From a checkpoint of a small mixture-of-experts model trained on Wikipedia: 2 picks a token.
Below are experts of layer 8 (counted from 0) of a mixture-of-experts language model. Rows are named router (the router's row for the expert), gate (a neuron's input weights, with its number), up (a neuron's input weights, with its number), down (a neuron's output weights, with its number) and show model dimensions 96-127. Each number is 500 + 40 x the weight over its row's rms, rounded and kept within 0 to 999. Numbers have three digits each.
Before each expert's rows: "mostly gets" lists some tokens that are sent to it at least half of the time; "comes before" lists some tokens at least twice as common just after its tokens as in all text. This comes from a sample of Wikipedia text that the model never trained on. Tokens count by the router's weight.

# expert 13
mostly gets: "u ", "John ", "z ", "R ", "i ", "C "
comes before: "| ", "(", "|", "and ", "– ", "was "
router:452425561519433487531528519547480539525455487526506582453481459494654549537522458517416480537533
gate0:462440518570488450564446576539583530537551566463429510513585464519519532536545466573523507447487
up0:486522569602525527455507531432560457479547508507514393531523463551520544460589526474503508516478
down0:451451515400545455485546462464500487542524450486535442462482569429488483462511478542527559571499
gate1:550493449493538556545515514438479448476433485498434500532530488467530494578445494491533468500475
up1:479460512518501511505548474457538555510489395491518602526518425476529474549530446534537544470519
down1:545488512556470566493502483461508543518514513475467476441443479493436533540491510487480479434504
gate2:489458430478543444611574479537493449520513540489421524479500458496491513524517489465484472435488
up2:506535558479480573513460466498522541530539501495575460495392495438564475473443469493508538593526
down2:461592512507478513576492505522518436567482537546520461588476521522617476528470512510568445582559
gate3:461482538525509495487469418478466417503524489535496452493478481498523421536557539423506408487427
up3:442467552479521535532429480513480515494511497546500512488433546455489538560479427498530508513441
down3:575502580538469507525433506459551473513594500512549528504524463454433513483459459445534454484440
gate4:457484554518507535490504491482491496564514515488574605517488450428521523513476482527492520397430
up4:525546405462484488497575487534408558499503438465461521536496507570483499493470481536486502508551
down4:529528460507451499536540474523493556531504455513456499518508512541551530440496490540452471553524
gate5:502453482478535507468532530476500476448623497513518468553534508507507477518395493512542529486469
up5:475408536527499508546528434543455516519480468545542536470476518525534570583506477527468477488489
down5:510583403502610518533490533498566451454547499518517469518549505490471500463462498503534481453464
gate6:535479459544433439530513501521433519494506574440515539500557546495510481510516477480421489503432
up6:464477543588468472455508461536451541433541562487529469485533521478541494549530525468495485546565
down6:456491547516521475514469516521501566469445484498508509523472497569455563501533500515493510525596
gate7:587589447510516559543509500501405463492479398495517490509562476489487410527476566425526466424519
up7:568480552492522466530462558469537526515536525538419577505441469494450466494457459548505502527460
down7:463489521489461495478516543549503536496458470558504554487442493503624569562446491560549483498493
gate8:522455509503490582412514519507465421478518471523441486518492496502491423536512493462502497533466
up8:508503518517609462503476550545499550542512467451461487433480482441493497441522474496527505441498
down8:480396456476543482475499637487492457492551444483512551575482531435389464490533470559523534498501
gate9:502473524525523489523509511502517437491563457505532442540517544439534491491457506515513501532504
up9:443553449522495498492473461529509542483511546460500474528486510517455488498535484530495512459448
down9:492560503482503450518470508502499519452431422491425480477475526527540540567447468494577531507565
gate10:432469495504511478555504511484550466529468491470560538521490545472511534507525492501482521557462
up10:498467447543438440554461510547518530542505569502477596530495531506538496573479524593476457513467
down10:533523550528477501412513526519454438437479519529475549508558404554473450497544523530493475486520
gate11:475473477548486535484421463463429488528473520525465550544507504522556499527538613436531509474502
up11:464504461399510505440473483526454512571468464570529524525521501509504544536502529538517504529522
down11:513571536546522510408476535545488509530421546483483504520502490539515580522556528524524519457561
gate12:439508482554482485558473463511551503503561480466538578497512500514516538503468503457415456503563
up12:433513541533490481541475457492599463578475450516521572459514431525534492446512488444485437521521
down12:415463529525421511480529528485466531464520507496555481419493540537500457472432522491470593512497
gate13:504534532516507524582542534461532493496515474538534453565533485485502413513406476496467495552467
up13:588506463471528453493439521501502476505464546443471498469511485499496487504491524576522490468496
down13:482463528496508528466448481523512496542473506500414520486500493453579532528503538509458496446484
gate14:547523500476513509502476454512528395486530485516449436543472561524541488601488503407504502535430
up14:428485463504475479492481521448477545522539510521552467509516455545528537466528491520471476539514
down14:425454531485490485526485473518515562512539467509524467510490531504536530510463466502463483522502
gate15:485472523452510501535521515470491544569510469522614467460434488421520522471434450513507442476575
up15:474467462473488527515510561498498504504456496516500578507446503550526535550395488549479542526471
down15:433490527539572438553487509538515508477434539529494559454406544455578550517537496481487501545454
gate16:573539480484428478513491475495525431505506397534484429545451513440514394505505519474551485510447
up16:500450425536495515511546485470499467547466440495484523491496520521486482573542468527497529501531
down16:526468502518479543474484453471523446432564463486512477557545543441482469492459538525534503506548
gate17:507494484393514445575553514527576494474544501500590493526513451517496528497481526495514537449490
up17:449497542504450447444452528545488476482481521499460506509540571513491453501541523500497472456549
down17:523515448495458491515487527549473505524481560490483539563516497492550446547487562507522490528528
gate18:492496584536542470455442468575510447510473547532507466490473536461539523561468505488533477526433
up18:525485483504477570499498567449519513458568476486516508501492501496456476471469441590608508494539
down18:537513448441518484539512450472509527482538468533497501489440546525526504460516522498468605492490
gate19:536519486469513538466433505515493447550522456498461546458526527428526525518499468472595525488519
up19:453468542525445522466566522490576562471446542510573500514472547485506454534475521438499444449506
down19:462503587525470441498486440452456453486545519524518459621527466487587523444511455501515523447551
gate20:513516481499529484427520496506565454510573489480477421519515553501505473475409475477502585452549
up20:504498412533495498523550422462497478485472451507539467487474531494489547507550500499470479545466
down20:548474503427512548515431513588504481538434473445477550411543444507458493499534568481535507562476
gate21:501516507427462442539536490505512436484460515548472450537496501555507454526431486520465545499460
up21:456497463575440488453565481450476529479494515494558479530433511513504465494488440480485487471426
down21:463501572509529499457458476460442528447498532540503527480463402552507458473563453575450519442537
gate22:529486459563522508491501489540515491524509531450486533541450468529491507559594634454507447491473
up22:514486528517532562553563443530601507468498472559537502474521459546471534501507501435467480512475
down22:512496494517442500488496501555500494474525497421444465514560558540453565552553572511522530485517
gate23:475486478429518454455496415460471478465527539584498545548471466505509494502491498488494560559509
up23:448407502487421470521533466515550496537526536486495565500502496494525509566513478536423531519504
down23:491539484485433503475537516482516552513482479369514467421407424445562560518506432536497398491528
gate24:565478491572478560483446448501466510453510515505477504476500426469536430512512535497486446515501
up24:536463510541491544510506461529459482462592515511423521488555446498523478516494510503484461542470
down24:470424478472432504560521532514484469505532469456495469413518540473544541472496506460500484592493
gate25:526519483465451437531574444511459458499479445484533477501500454493525429550486489504479491495494
up25:477523493592449469432481515515586510463530581460466482519509470496490551473541517512539503496528
down25:506483472458557497505542511503528415481523444529465490555545533469486556503503471419559474456513
gate26:487502465480534557589519533510474470487521520564511498518477491461511428501502492505444434413537
up26:452464565476555455473427592553484506470459451521489524497470494487538456531495455473475455546532
down26:530442483510486500487499469473491467472542504475472462527531596545501486520499566571467421571608